config = dict(
    num_attention_heads=6,
    beta1=0.9,
    final_lr_fraction=0.0,
    dataset='wikipedia_en',
)
Below are experts of layer 8 (counted from 0) of a mixture-of-experts language model. Rows are named router (the router's row for the expert), gate (a neuron's input weights, with its number), up (a neuron's input weights, with its number), down (a neuron's output weights, with its number) and show model dimensions 0-95. Each number is 500 + 40 x the weight over its row's rms, rounded and kept within 0 to 999. Numbers have three digits each.
Before each expert's rows: a language model's description of what the expert responds to; "comes before" lists some tokens at least twice as common just after its tokens as in all text. This comes from a sample of Wikipedia text that the model never trained on. Tokens count by the router's weight.

# expert 7
It responds to: Word-internal suffixes. Mid-word pieces and verb or noun endings after was, were or be, such as ation, ions, ing, passed, able.
comes before: " to", " in", " of", " by", "-", " and"
router:499522452502534437530520509538604448502482555559454551418509520432517541459551565456464484501506474458523522486496437553545492435510550515664537522470442492621504438562499461503470476440467486538473528487500576544493570486475454452463521482518473458521537467523529518506506476492506476593
gate2:479494394464498470534465428512465476549463456439427499469466499435507489521491490527528460549522493511418513536545477501491466465590485529433487543571506467413506485485482408540509482507464485498431553409516502534510545550473520533461466575496490467508443493464543538496472495503454546488
up2:611530538520444478472491491487499493448551500559525515545480425551439525431418538520423511530518467501560498480492522530488543543583426552550490546479533559463456465486518535493509487487537477462499490604503508482492519439430398497536508530490477511511522498448514493450510421459513510571
down2:488451443484476532490488549507425453545440448510433439509470573455563471511477506476474484516490549470511461430475530464564495510503516487523537480551450573365502487510528480450569498504457454505468470412432503434480449497508451524483514508506592426515520502535548518445540495579515507571
gate3:524479480524525427532535536515548489511421513435489472423515563502441553548489497463436420526509481538492521480438521439491505435458453510481413489525533484490451530551516519507519503547516545500425501487491511576500517520539500512433601510473539488524578456475424506462490511520421497473
up3:427537529544609537470476481466477603497545481442511567463481553515547483496529479473540517515470504540475520530508510486527460522456480483526458554486565526505483594540517549458456453565514400485471515540458537475471475460449583479453569399549536494548506453481513418478541479492495547482
down3:552490485602464514508509517495476488538445497561508451472417511488476539530481545523465484508457494530534564477355481503532501513543425491580538502518550529547480515479572506505473515456485497551391427493523474473465472520525514496445537530457437415525589542487475530561558552510451463575
gate4:572504502455569554462505541550474517515537448522450461551519561515522562471472488531571478482495491528422497572563385456445468510551519527528481515540520531497588520481449503436528491544479441441474493514497515533486500491515551497519485490502475535530477532471518511502491484447433514456
up4:529495505505508500480414470579579516546578537510552519480502528519545499536503476476592488502523493485567443500544461477492578459565588524456566427472511466484526515551477466464491495528548501491542545594532507504451475511502440478544547498475552462574446491505482557523466501511574542559
down4:507510402515500488542452432563466577503512496463554541432564558481603451463422441466419544479529548448579492483496461406533532480511482450445501509506501567479556544534441476484536550552484433466504485535532505463546486528522513481536512514491496448563481504542498509529592516509493538441
gate5:575537463543528557441547505540514502570502477477465466451562555503533571533447550486490428493486544470511456508509480499524504505476469499443511495516519511499426528536543468476552514467490542461467525454410549527538462471485465502462476535553554483471542488501457564502557486522487457539
up5:566474532451492496535494501490475514448451518486545505483483419484457469532460460489439459529511507487515445541568491523493484487435523543493442512529456562427537551541516496459505510443466570508504515508508495461631484548634464517573455490524518482491436521487497458509399485462545488501
down5:579524543578525496494459440468473479474494442508556465543477435570502609491462424426540552461535484452486510511512433503490521554491476444559479545418506437537493472518486509498508544465532561517552493546441462475519529486522508538507441441472432568500458525509558493482548518438524545427
gate6:413490422541498510500480522457477537573526488492508497540482459493486528474516510598504539508482454522408419441420487464496480518468420519502490536464477504509507520480431498482598467582537461524486400525545513490485570532481482511463601483520505476510472514496466520469535511514481477410
up6:547517510485582523486519536512513508486518557465523465440595495565526516559496478440534478516496486488503537509536561556489496500495537552559523466519479512470526558555456520478501475453483491420477532477551480530525420544533526445556511487529481533508442533502593424519526453521537454537
down6:521467482498403510492540491484394532443447502492492480500505478547440486498510520500488438534439503515502568497517461462499415524488489492504517550558461593484499511440493431502558441570507463522505515511542496513512441472452455473412518477534480474504549537472452496536543459542573458451
gate7:412548493458469451541515403583534534615473537538418500512569519511455532556471519521475557445552464559513500477470516480536512421515507488516513421483536511498401489479531483528548450530545471450453490461513460475504450518556538545537569444579458531501478454507513518507456501455477484564
up7:489540542593457549480500493515496430501475531470541511468506512511536481486464488498531498580446491462471509454494459529489514515558566465520592506522510472500526507463543463452498515472490466441532427506527538516407485493459478507520484457560534444494481453466481459409542581464533523494
down7:469535483453495496569531561527555548471514515527460462496518442481499489470534461457474537459499473546489543528467565533500562515545500453504492441547468438431503524501496524482506510552471472452610453538541460470475453539447489439503510526488479540510507554526492489514477556502472540512
gate8:441541508531450500495511501477474449570513485471480594463515555482535482504525447499560470521428435543530438476467509468534522478495559459455517433554474470481523578549500464480481520486472543511542454434516556539496504515474516528507528531483474539480536516482504597487475438503502486558
up8:452518460559492524482511484475459422515435495506506476489557479474549525511495406538473563491531529525502506489619453530477550465472502464435514498470497516466498514527472503521581491453523453529481499485597507493522530508571488491439526502464563470466503437499508485506442530585533493430
down8:556507525490474542456517520483452470546515482508497454488526528577454533522499531484472490497498406563497614536493466546501492457542490474488443525462499461588497491445550473563447555477534504536444509463504468592503466505532517526470539474484433590459488516436473478502509606448538525483
gate9:462544479532524479503494475557488503542589479539497490491539511495523496606495536549479506441519505623487475495427527424475435521460485498437504487494521514463487518479490465480491519587502456543494482553496543451434490567464496534413567472501449533513570491465482517534467571457467470531
up9:432564438442484483471456488516506560570485488603519436394515554508488535486562526460459561415467491567553519510459533547472492514530497506442543485498539528517445582473488458525518432525468471444427473558491468472499601474497475460476483463499463493489537507527493505480543434495512501515
down9:566532486477520513539494438541487496445461522503554520497513427560493440441492582503549517434500448528490519525515418560542521495557505511548461507475502528501510462440484546467553537516493477451538525429524439528462506506468526498589473481485523475473528442495461507488520543467483430517
gate10:470441539486479496487532461479514465457511459430544478521426496559496453530527583470474511592452472471542603515541484531463531462414484488479442461497508484509509522518542513526547451492483553454543524484516453513522528536559400549503451501526468495476479495532561592490506448511540465545
up10:563547504449515507523484583477505498450486452548503425453442487474492523563458458511376485466468528513497452484561498503528408520499433539550484578447539489467504527483413501511471501537484442412499540530496467468532524538464541490574458541482549486445510460452495448569513530414478497471
down10:501562536541569483464505505523557489478492554459527489550530574563519545451514506548458567529587517516475439498465489530490464558484475497547537441556521491453537404480470531502480580461537558542509484502503441525475424519536487511497529500500551538541537562521521484439493555508448479486
gate11:520476501523474517473512503487466547528429512545490429444517452456503530445505454545500431497528476450480524505501498494486475523481480513472536460529568499514475516447552532526531473532564438439491450468539542536448422460486523488557569486475426444565556516524426512462533499540529471490
up11:485450547484501585535593517542521502481483533494450474488509532474502460533487505513516498464479548511486517491475579504492464488486526504518523423546546556540559562499463510526528568458513531521527438520521420564460449511504456447496576479508481500551477421467468504468514547416485488497
down11:505453473556482543544528576533461465544463556481497483501545476489487555511515454483470488499531472457432468465479514581500470411501508451563469468496555533513555501456601493515526507513521490496427531540501507498440514483445487512471544505451446461544559512553501541501552582500481434471
gate12:505534534535462499563571483403458427407557471530451535507516452541561436457482495511499546517510555546520432535504429460436541519465453479464500510513485514462565546480495504496512546537477584536466454504518547463511505457548473565453526517526502385528491569545524499496425460494454404487
up12:497496466511471554467480534493459468508512532428449480506509510513461539534441466452544481540549505464578533532521585496528514495603509482559500572599466526557550503495518411567459551491440498548496511456473499463490533512488575494482490490427531500468512538500507512428559566551573518532
down12:487486507543444514433547537535507510494513572433519576490525481482508509515496488535518526529516550491490522512419552415460532473486501470492564520485413524423482498510523488463513552480533517469472522503512518475447502510543410516400458456551539449497457528520515574441566459475453484484
gate13:559499540485513528477534508546536528524497506495515486522512478506439443435458529554497465431554515505504487473450482446494527573543476435467516477528491434496461477552618512408511473472456480479509482565499552435473437480485520507510529450511499423529489504473491481460458461462459449571
up13:521506486462449489485499492491464496478545496431478524550563466490493491357483529500433540577561454469428527572477547518469501490500500480472598526546432494488501488462482483561471533552489530480475547504478484500452530541519511498517509509498525473583493577517541534429451421431511404547
down13:510496454620495554509542466501489459458518452470523582539426425521498484522482481496548543431507520478486498490536562402519445517546515507578538515530492445623537523472522533485498489519538552457516476488542517426503431518503473490500527511445487561502491503498451491510445540464485543471
gate14:540443462497462518426520477564519477452473464512423477534496531592530403510458502501506471425489461483567554482459443463552486502522525475453419506554491535524500456500468492444466416523492498423512558588540486523525499469565556464592527522524466531536441566437523535488525489523543470558
up14:523538507522556440482486425500468485445491458511565490440457466416613601486462491518500570480537519515494492413560517499455519472505467545501490546500571485501554438451465413547515463484505527491495442491456457495485445523505520530471509494433551513522489463481556474460525435443504553503
down14:488557495489524554538466493522540528451546564539582470496523479490501599497539493526490530522464492624508537551479365487456499518536478551488486504535546471533476592503516455503540454502480544510476451509467492498505566567517521508500482466508511560520576546469496478513590552460566522441
gate15:491476520426542477519594542549443510570444486484490463495484516503462479478573459480501548536509505420540554491499448508460392479476480546473501537522431496467514428486521544479555481516491475443518520455482499446518424511505513530460536476446534487521532545527442518469531481487535487555
up15:485474427471499463565514401431472506516519563510493515508517573458536533463518492509561443428444515551469476539435538483525481492504498470504465573522532514473595467500469464557502450416493553476512418520560487483523517457523566510540509533501500489508461555529444447539474440433491551475
down15:467552489557494469511410492504484568555562419396429450472444488507469480462482537527566549516549492594525484518432450490508500555503485503488527511505527537544518521445546411527546481452526508430470433444517524574459543535512439514481496504468482559514481487402475479493473452475501520496
gate16:485571533478494487597529464474502517524582511512468541527569516461489469472504533529538514523505548542462445493509493431537493543551476554458486505551534483496435476512462506489561579459557509504487443471564454447555509526544476521495528471521439453508502532531524458541460526502409495485
up16:510508517439531545484507517400506491450425407553470466412477469511483459443468441607494505466503486555547475569527450465510452437467473490510524516568513538535532474528568525484544514511449471536571543490539476436552499512488485429553497493481535472498466468481524593528424513382558492527
down16:544515476432470536503487527526545482516506530521500522510501573474452546520551545484454440458440477555478474481572533511469485517536554456493462451537453548425517467492540515517504477483497470440452537537548451499532427431468415539489499527550488537516616528462510487498508542550569534524

# expert 13
It responds to: Temporal prepositions. Time prepositions opening phrases, such as In, During, After, On, before dates and events, plus the Covid in Covid-19.
comes before: " ", " the", " his", " March", " August", " July"
router:489503530570548530463447471425538485486447550440535514454496502528492593431447577458459527541450465503579505452518506511518515490576526530502550476541507515587531536475558444520511511467549542562478516525496488556441554446480431530454465422474481523463482491551489459460497459418539442519
gate2:503528543461487530440458504456485602495472506485521457509480464508611500537475484538570515484468450547463448444478447445588500538549513463457424547507556486448503560499607452487550477517539528440539516570482496500516521474472484586473561504549440538484520494494505501499536538465464582445
up2:558534443507523501435472487493495513520536498473456501411504519504570495515454465609500508524464433465435494499461502493467460540457530528491467532523528514465532482491489394549572521528523509519517471479520550500492443488505511579445424501491458470474494532444471513463437476484464540524
down2:511512510478479515487478541544480454506484489471540534493430455450485514520533474525486457425470533514453493470448478514507470514590466506506558520568484563498444527476509411504436459519598461526512523568507460478525504500445473463475510499575473516483548501460486463512560476578459408588
gate3:462548542539496441471447482482516566452472465522506475554544489479445449544522506507530502499430478504528463455549492561513507514569481496459507430461486441543451534458529498456545567592538465546570474504467455477501525481504521517546544535530531535501519518462455556529435535535487485432
up3:457496567465523532538457563578513442409516511523505531441535472518515536514584467473527541516524493501459485514475546545522560550547541512511461535507580445475522583495449522400519477448482560527493451519570469566578510512416505550543557484483540589476497528538473512440492480504449513444
down3:503486488517533403494477442463517459588539476474497516483539551526432541547450426484518541580511474439512472530418454488477542511458555502585497576454498487488413518575474488536535477529497531490480407415515535506542483504508549440507495513561450501538484535469432428522535500516540519546
gate4:499568528518489498458524444559490571586576493460447563575522533422425537539476487518532429462545512583547530459418501487531529484492462497467495516525562366484547520476608415531489487536550589495522521477459508498451481520484433515465536481489517477501510469487470603450400487457528511515
up4:474436458510546462494454459555627502522507557523530470460486517506493516523570499501525540497485435436481595507413514475482502491469564455503441496430501497494417465480481590477454473546446450563517477521554489561530576546514517493528487467596486499475454511470514439488515583492471483480
down4:501533535447470636508506509493390529487506498539505511496505425446474453427457503442492439512452514459494464505560394453562453556507468458506521498480498491554564498452459499540517462505509559487485555543513621536480510502472464543500446523504506505467473539522509502413487521485483475487
gate5:503577545503491573471458542517471518533471460511474464441455477522478523491522462499414506504497520467442449470476518561479486536435414443494497534513511501498475522514457438565454470521426483532455467507483490484523533488578557473578466563480589495467490546503544492452407478513513442506
up5:539528437522414558455460529546443479538449436593505551520479547427519558507505476498408490561515519449507464458507502533470537445539491496526579432479435437500553529523551449478525455524523481450429482528531569483556474515511468444540488531435500482500510452484499559489484537511522549564
down5:502514466424539521500542564544503522541507477540438462458496528561491411494444559554483485535452487521499579440576489486535554476433542528555464519536486513543521561535551484494464514461493524503568471540528497531567511488508557478540505558541471515526503546494497568564480473495505506543
gate6:470473458491505522478489494450547455485475534440500526500571549503511571471424457550485547518513476543573470473486488457483479503470485506423377530508539544492481442511486529532525481445483452511487515617510412454469464549493513545496524455502463457526454536534457469409489426532500414482
up6:401484453434526415526496512512496416474590490515487459494474519430465502432529491508503505486486526448497580503486457513511483506491500517522518435526538475481440503578408546395493531541494495436514531501517507562526498567485535568558498428508466475490493522417534466574527500482469497497
down6:553482475515497508508469492534504574496487492466490520422523536482522498505518524505500456518545533541458465483526570495508451512530534509472489532529579524343550537507466524567433461508455430537494476504514507485474451577473494498538511505534476516471584515523463474548584465493525494546
gate7:521501505439489528489456498521434494425515409487455435543476425482526473495527472402476486469545502500484441535515516480476502489548480470465553482482556536432452509439469497554500465508562471447468466501465467529516476525489522518538524514556511488518522549485497533505513515484461499486
up7:518498510462515526551521507504451507502448556460550494526511518523465485498484505481540522544456470422481579526486534511544492526517509472521492464506507521522427442477490498549546479446473522497447503443443540494451498582466478435483523438415591546445452501513513534493494513526459489433
down7:426598543403487455479517530477527455515447527458538469499561520575460529487562478462506436442456454467541529533504594575445595580508497518539526554514460479458448517542523485439533495552522494475529473521507490394556473416511485527536517493517562500507457523471492456428496490452491500474
gate8:445535473516591449480545523460471518450551500493520529456469472551525540449562468524519545536534477358472462463491489474521498553432505526531470488499443477434504496500509521533497465490458484410470444537494541453514515530539468567541505458512450484503547508542459520480547441472468489615
up8:458478471586454573442469513596509492460556517506427558507463518545538542533473485529469521484495573444530482468546487495477542424564515521508551469516485479500519496545519428527511482490398601458495545485506558510516517513476503543482509513420469513512463432528461510521429486530572546465
down8:484482531581495570466542494458516453518514450511478409565512546507482452561461548553482565571429447499491493474483490493436470477523509471445499486571544557497433461480466483472432533473492484428508445482472541532502490563501516433519479473478494492467485562524420420469533509506434490518
gate9:519493527520511471476468570462461459537478509450521444494436471525468525472576524492477516546511481446479438484510506498501484503550514527480532513550424489477460478392533492456496482574537450533514454481522535468576465451475552480537592523547500551562501496529556528479538514495510413523
up9:448455494486498471394446523570490513540489437463437530510541515501476557536463543432505549466501497488456476516483533501491504568552485486542571503554471522477544545452567496548454473593535507563492522426417442535514507552475469483479468503490457560458526482474513507501428535637546558535
down9:421519529492529472519466494481462466540499517478549499461528459432486443622451493472474555453445528443527439473446564546511462489510550467492562479497546510451549426508452474465506520448535436554529401476437423532574471513428467443523530518514525451485466517423531479521472472480531419506
gate10:448513459473455520538501476456460492513500524450510501475494560511568475584510488451511560485508486490548531438436562491457450448541470546467513476434444484539435546518529449504502569533550547489469555401488531470530538484536496463562537467538490541510525467474451508508511459518425476483
up10:448493485470456551499500444481494461497521542568519485446524546409537520419457512597515567411540497498471576472532519510482459456526541564542520463523533550470463439570417515482445501478475523570521523524472516423509513512442534498522484493531551494474492521557503502497485451506503492502
down10:471467477483477489515497446494536588567565476439519417465547557562478517442574464434478522520499536496527459530514524490499474533434526520511527505458527491415561492491521543558518547481472481488566528546526512484448502502418473469460541471515517504521524452474471502480485508459479539483
gate11:487493454494532467468463564548460496549462390477400544470522556499466515502454511536569478568509512554520499464432552464511543494468450517442443499530528484529487469451471546461460526566500505529498546544506466466509446510507515523501501508529518499464502536558502520477483481547495501452
up11:568475473434463488463454521521583500447508476498484495437507468495480444448543498487489421447533479413519506549513461524452466372509481544540493548542533605516521531529437540485502467529510471516523489551481586494555542480469473516543477582499522504568486465450469512482435535450439476432
down11:466498464426526477454471517497491457512516498595435496489507523447481338534537525551536498514498520498556482476494475482518477505599484533477466555513582535334505427517494564579537537501483536461502542498496510500489477558484462495463464509496514451508478486496477489547495461450521523556
gate12:543481495472491577454467441521501518553541495456533562457520491471546490497473517469500519515508513507487497484503476469502462561517615497437429563520519464486480559523487563418535437570487446514448521490485497584467557468486560535534514451534496504462520434530511532560538426515531537528
up12:497519504505537497476471480526562518503466521479554553456562535548536515563506563452504575495525489463465543486443603496483446553470496544476471532440625539473484557489558505451485453564450498511486481466538457586418441486492517493481507456439452514493508421437419513483516435531506471478
down12:474499541452457479557466500497483592497495487502588489484464469538484470544474492512499482505487497489511499497506464548511490521453573466479525497505530455491468459551490527446606506507443522487523481481481507558502464524484553454528541467565486505501471523450540514589494479528430481523
gate13:473489444470509463541488456517572492520451455480493431533509525441533536564556569480466475501473446505547505496483503486505467470499451445463459427433451530478464500520535507493520407564538553460489510517512542502594481494451491532509507492558556528469486478483444470464509511516491502464
up13:461491478551512475482520457473472508436482468451579470497498527488542497489547534459489580540516516458547466521524489512539475542546512466480516518438482497493471545546556490480507518491445523541518516457516490449544555510498502521472506499578544452495513529487595450469505530520509470520
down13:598464447479508495457512522539513494588510464465537500493531538485557462479415521495535511463442508487491477490404494433507516450432503468533556502484476482556539459425479489528426468499486494547504541472428510520451597531536519453555479503470532473469592393543578551520500490522490387491
gate14:432483492496469500556482449558492482493448453515463537582579498527451469523504532531489523503491520505567431444561497492442506467445472525485617443478436456485529540498505536484521477524481524494498452545496446507553508534592515487510522425509434481474566460457465529491535476516532548450
up14:479546522484468483437559474561494530500557481529488547478522519494476564466523504519506523491457481488449453509489547454517470466526458544535475451463442468522463518480437528538593527546560533534526496463466507427527498494447437424520421544507436528415487508496494435508561574501459572487
down14:487503421472592498472447502500487489514540480510543561523460462513531562458497569477494552479483489512450507481513557505513436547534515509496462574503495475496462503529564452515518515549568561522501513487493555430494539451470530580502552556549462558494469592458481491489501532395492572463
gate15:510560563453501515524477520506530474476510530483501567497479507515478507518523478489525526548536463515499483541473521444496462553547504448481484483537498481454520455567451478558496532559411574544462601548525476499553454422477475511533516492549570443459410500491463553500546525512468577498
up15:424565569473520491481504449499511453498427472489493477530537477527491574487472534527521501498474501500551562400549529470553540500530465550503487447537498490507492512473477481521469500492546549488442545422472488465469551443554482549540442626578483530463517560442538519476463463457466517410
down15:495479470557512474552446557528558543505490486476574429460476540500514488495448479500488430505494482498543448544549503477522463506532492478499532481498527449535451472513455474492458586532504497556515536481414473500481493479514593510527478500468498437437433431395525498445468527490468429456
gate16:408538512476469434509467546453556472497496495530481488571527486475490522477534376505545479416495466520476488481504495498487479414511559540446456491523462459523457528390399479439519521537555479521488477552477543469481488542478599526474596489479495487516516468493511483486521572488525500495
up16:435508478487503455515560474551499456441487543486529497539483501542485529468457500473523536485502555480492502499530519523512573423414504494483494568560503535463537557481441539483507505445445456542459519461438464536486463572491492450457568496486443508472486505478511486496525377533543541617
down16:471518408504540520461458559512493537583503518499497540504526586476526557512514480569494471483381501531544527464513535472528554514494439547578486525494486512524533509519523519506509522483469519447520502511481464503464528513499528463558496509481490542483464533557582504486534540478474590460

# expert 9
It responds to: Sports and institution names. Table pipes opening medal rows, plus competition and organisation nouns such as Championship, Cup, School, Award, footballer, and year digits.
comes before: "0", "9", "6", "5", "7", "\n"
router:553455578536588521506534484513521476468496456549531482488504557554491489453474478474442503455497457508469414475504508531536554513551486537514465468491479525491497547537494582525549468490476560510511474496482451524494524473435483471524435587459533503505491471544478454489471495634511485475
gate2:544634458519468507492504541441554462535529506496499495478513553489510501511444492446522554436498482560576490445494462451501474518493522496504438565414549498514493437472485498463490550457495480491495494485532510431524442508555494429511477515543521499527474586520528566467543564530574476502
up2:488531531481487497483435530425475453498525480515503480459469516447541444454471498506463476480521496641486448473453477446504477531525428423561499468483500504510583533524486485480441471436493540484584505561452512508496466531529477517479546528517506506439440519559548501475474596493527475477
down2:485491475512529500506498491506572438463511564443489462496473406458494466502508481393497486482415470568504487516437546502515520549516537510495457475504398520546445454532565470517515556500529495528533551565463586506521474472554497525461452476521459470413528511535454515457517530524500482549
gate3:502507498498498552499511534503484578494588556486579493517524457526520488511587512506472477477503513471480488434481481524462451456505519549412502501510489543575440442464461502509477459559536532451430494555497565507446457435508468486493548518431501500474486571438447508506479549520506545537
up3:529501513493507514443469486501534522471494556527551454529436483466524564475419551485425437540466531479404498481492519517453498472519442523471460508440490507471492482481445430516454450591458494479520463477468554502440523583484449425542490634514467552543462469442424498478467499506496510484
down3:585481510524538517524405453522464524552466426514441482523489530522409458499478499525471499553547532484488445458551476460572547489447445488486500509479531534466481518484510508507458491457466520518471447526470485567433539502473416485541532549498506454556542442601541548511453534529537528553
gate4:541429489492484472485558434440499490543483539469504439536470515526509412551463467463470515493505536502441568506538406476490491537494484498478471537509520464472513576497508510500486437494543555460476441502465509515457536398536453515537471490435496531474465437520454533497483527557472435440
up4:475489480518504433488437472499538516466510557477505493519482529474542438567524478465492575460493536469508511565537458489480501455537577497532496464536515489548452540481471553488481520498476451519515471510509576464478534520468491470502545514549443491588497428508459447515560542519484513530
down4:499446502494514533506450501465523431499501505529547462519495410509529444443500515514561478453472493527463494516517548514537473444579518570513474463544545505545481451446457462460478424504486532417484522548530494489447502515552464534545491462468515482472470452527495466511501491541504511426
gate5:460507538534454512540531565586491484482477490430519419539571532528540524503481499557467551500492544502561528457509479499509466424540479482470480482455460561527497443514541489573530469495492510474475550464520488449510482421455428520465528542517514469541608534483453478587510481546518475545
up5:501464526485583500510512523507514495518494452464562507497526445477517479443548494541539506589531528477492455498478465479471526460443611496476522482516502550501488456507543485530432478453494516493441559500505527489458510535440575451507541524454493516562506507528521508513486487398472523523
down5:426454475539454498533455505530488503492495500490559446540547484513546456510467448504435524509477491542551569498507573612495496555517476499544531510477509527518455463521506477485511495515481455520507511475473516449461531462443548506454483513580514443570506562499463414471551532462521498552
gate6:467501508531575498567582540530487506472498521485524483516491564477512482518495436495552483419500523386457468517481553516517444511436458510448442499458437527502553441471539544553521541547525549433484556514538504501433493465449570445539437544517476510444489502477477507520475535509435492476
up6:408493573520469535483594463511508480511514572419500528520500441480485467552538458529594454486433533514508472476459509507544546543530475471538433477593566565514476491514490462451508533531516543579479486482495486594514513512536482429434560510423555485528496537528493529506542466530507445477
down6:500438505483514441541459581467580557488539411535492522540526483529554552465479494437494548434471454533538519518539510522492500528457532539544572486502485556488471539506472514542517535455542531423534552521536506508432484564573519495553479491524409493473514475432515542485465467442514490563
gate7:483523447539492499530564496525493511518518530535518573415511518476532504518444563467555532543501494451468481453462516487459481502501419412467462473494588483502514452477484492504574463525498488518570511531525556410490525567486415579437576541516535458479453590520475520516452475503492532485
up7:463492519470576531534534571550501507472567519476498558530486487554546447481495520445497515404523489502447397436445461483484528472427412501428470389421475535501517543523494536503501491533500510485490503472441535507465490515459562503421550501464483449518485457547526531539423415497487471406
down7:493523533524518505487449535464470518510476496491506556482425518528538473526515500574491494483438439510482519497492458535536521469536519523538459532470510531601516502485491495522545426572516512440438509478465424561540416524478469507535519495389548541455505430521468487490481404487564508521
gate8:415424436412546492489513456518542491498522462419526544526509447546538510479528493520509505469577494501491477513531479500553494501520436562426526532457566548471522501547480536518538574600562474496440527474531477483511492518482430498547437460510434500547462470546519541510535454508459462531
up8:419505551489446475469477461556420452482497535512496485544492451554485559561524462519501541545517522520514552483525453477534563524539481469453481492509496497479565558447519507461506484612458540487451509443462523436603573461475460503489523540488431562537456540458458547444571462529510455472
down8:493566516481531470551494460579500460476560489562502484438570491488509489469501468489485498484422528468469382500487461583545455423498463500456487474416526490489499475519558525576458543514498477515523469584472466574481456490505486435511460483601505484481506526531532514506513555506453565450
gate9:476505495475478572459538488500499547464470392469449552583547573463468443487489462451459508478451442485501533527518525495511520515506516489495443497502517508445493569504610510520497481566453383539489476529571478516496477464523451542494487433484503565500481478473477513524486567536518503486
up9:430497464500444439513519485536525533505527538486496509457497540555472535490522544509506441579480487505509514477505465480507498470560472429527545513502501486488447492533547540519580445558490502566518496509508482431563472478437511492511580504506470615532463475486418513485473524474474571488
down9:466441548525498539476437534479522470492508459437527500468553481510467520437481475454470503472490464491524462572530478516548522526551526483555500416576472478484513549491459497537621454494516486434505488453405476513522507541457526488482464526466426571447572471472589480459489529515468502509
gate10:559476532437519531489523476570540510511489427530471543575554531472548483459489485535477491549517472455480512500511544455548498436504518528483458604471477466436522504503461494479459508506449489502553509508583426474580520520515502585505545454529520607454514494521488480549483554500451455487
up10:473498492538578504491520453416493427544521478507503457475422564459537512510458470523511453518457503454561480505586440495555537433558509507509408550511503503499545491500467538567533503485490543486487464412504457543482534460517490507496499528548471510459493501559544487439428491558511455506
down10:551487519519562525485518474580421479464469477499516549475523480504462519482516526485551527536471577525459499557541535473471452586461472443525543413457579524564345528452524511486427545495476489547468542521540567497501495474483495539510574505467527438547461455473588506505525469480519459498
gate11:515539460592510526474541500501518524494401511501400524593513537491462428499523427584476462547468492443425537629486526428544527533456453500523489528502506554474524507521418523482547475493503551457527495411441479478473493593598469492514487520448468500528475496432460546478473524522497520554
up11:518490463467520511533512501518535486515515495477547517419549450567456481548477381507498479471455435538466555474518503493503495503434533428461468541544468519511511525481508538513504499494449535464430516535518514474546451486547495595471439524503463511465563472558500443540463533540459526507
down11:481470523381492490490479472529504567597465458535513546469458470500446510436481506460469507477554565515446460500534394432529432502447444474520571493534540449566533447481489459492494493511516506432481529559550483511471418520490496498498496496484450546486462538492576573525495548492533542497
gate12:538457517474443510502503501536569517530465467477458411539463488483451508518509437475567467411565469466536553504491592444505546507500549483459430539546532476397489558543504513479521518560499535467562518487544507491492525527516559527475474572501486490437473483502546593518408547565488521586
up12:479526562519489518492462563438538475522566504484408480434437465483441444448517464491528608484506478494534494523467498560493563466564490469567611535530554485506548486495504520533531488542466422508483434461522464469500511472489507493461590427512476509492599495510490479473525456477501481495
down12:505526453502477509446400521507469518470505512508478562503493562610455502544508499518534515525527537532543471489472503512461509495572517569461465501473533576475417502438479540415480496487485513526493476463495493416464544444541430566485493518550566450525486488517457480559443460528500526520
gate13:524528536526437551574494520489476551532471429522421479473520552545489467508468474539501444509514551487508497498508548415541474491489519458444480517477510538465500514428475513543489510500526601424452465432484539496501525498437485485557427541492465377504505458506511507561458476484438501522
up13:491563546545527577470460569545527526474558451544528449461540532585487537544542525451537498533475496467578482531468522465467492514506486508537555501578478580624497489515485442516471484522519539513411551487547490565546489541503549496435513559427482476511491493465497492566496481486558482541
down13:528483431480451522551465475504478461515495569637480530465445509514436503503578443503488466557535628507485474439518489469521456545530526535454521490513499575428533465487499480469541449464538528495509495480481541503521458535477465563468488547558487497477511486454469471531526463501488482514
gate14:487486509482570543557523472502498536519551463530450562492408535541589469511449493522496549462477483560404464557508494493471525553535402479495506528469556521443517575463547556555557507539504485517536508466507523441502409508464529531499529465509538512492514500520495530526455506516472548424
up14:549394586494536500518511583489485497542524448492547480445536479468508490527534507555522518484533519515531547517556570534507599542445462519552509495537514569499474468470480527459413498465437454497504520476502505511460425459522523484451464546463471539560514595537505576500541461470479565490
down14:428455541573517493544487513436486544554475447459469511532555555509475490483437526558451418502486502617486509538436461487515550501393471513495481453499532585442485506544464549488422550552548454521516525430520566530533520465447546475490574458543484556564523532515489516501477511464501499434
gate15:551485432482511444428524505422472413545434504520541511515433482511505449497560509506499461393523463480489464556515486477432478494499575516451550443555448459458418492473449476436448463492488488427485490535550437510511552478523502523589507495467497483549540424516500545520504503542507450456
up15:466522467563448482545479523469535534530457555489494509463606530463372566402516542566518525532504546484473498462517549489567530467488450464554475487542519590605517454493499496534476562468502457567472562519441486438505472473502490490496513511496411472505511492493453552475549489434491461444
down15:468505514458516464435502475407531375444469531497576578497458449567509433525557486473528494491500521523428497427453459536467528549494554548555513415466507526536520563484514474472510478636553472504468425538548544523540464443565533477498444471522495529464563468542498524484490443438496493433
gate16:457551522504507500497521487544573471496539569510478487494531497490472539458454491470539501565533521520521608467513468526437546459470511502579543508440555436527530523524459451568501561453517424543502548447469449514499515582516535444460454489511485459576598480548527539514481432506518483521
up16:503451448521542492459535493464540460503491535497453495547449516599513447452497517440437517549473509508461471549535504455551494563498486509483491507444532410520507518462493476520471555442433498592455547555546556527453433510523517414501438577451462497453459533519534460518490465501458485507
down16:472462477533471538521415472507452512380486537473532487498499540508536456569480488532509400490511430483497522467511436519496482470532515565420458462584460553533511559504453472431521493561498509434422477547416534462509499431561494530499498483433486553530487505379434476487474534481508495478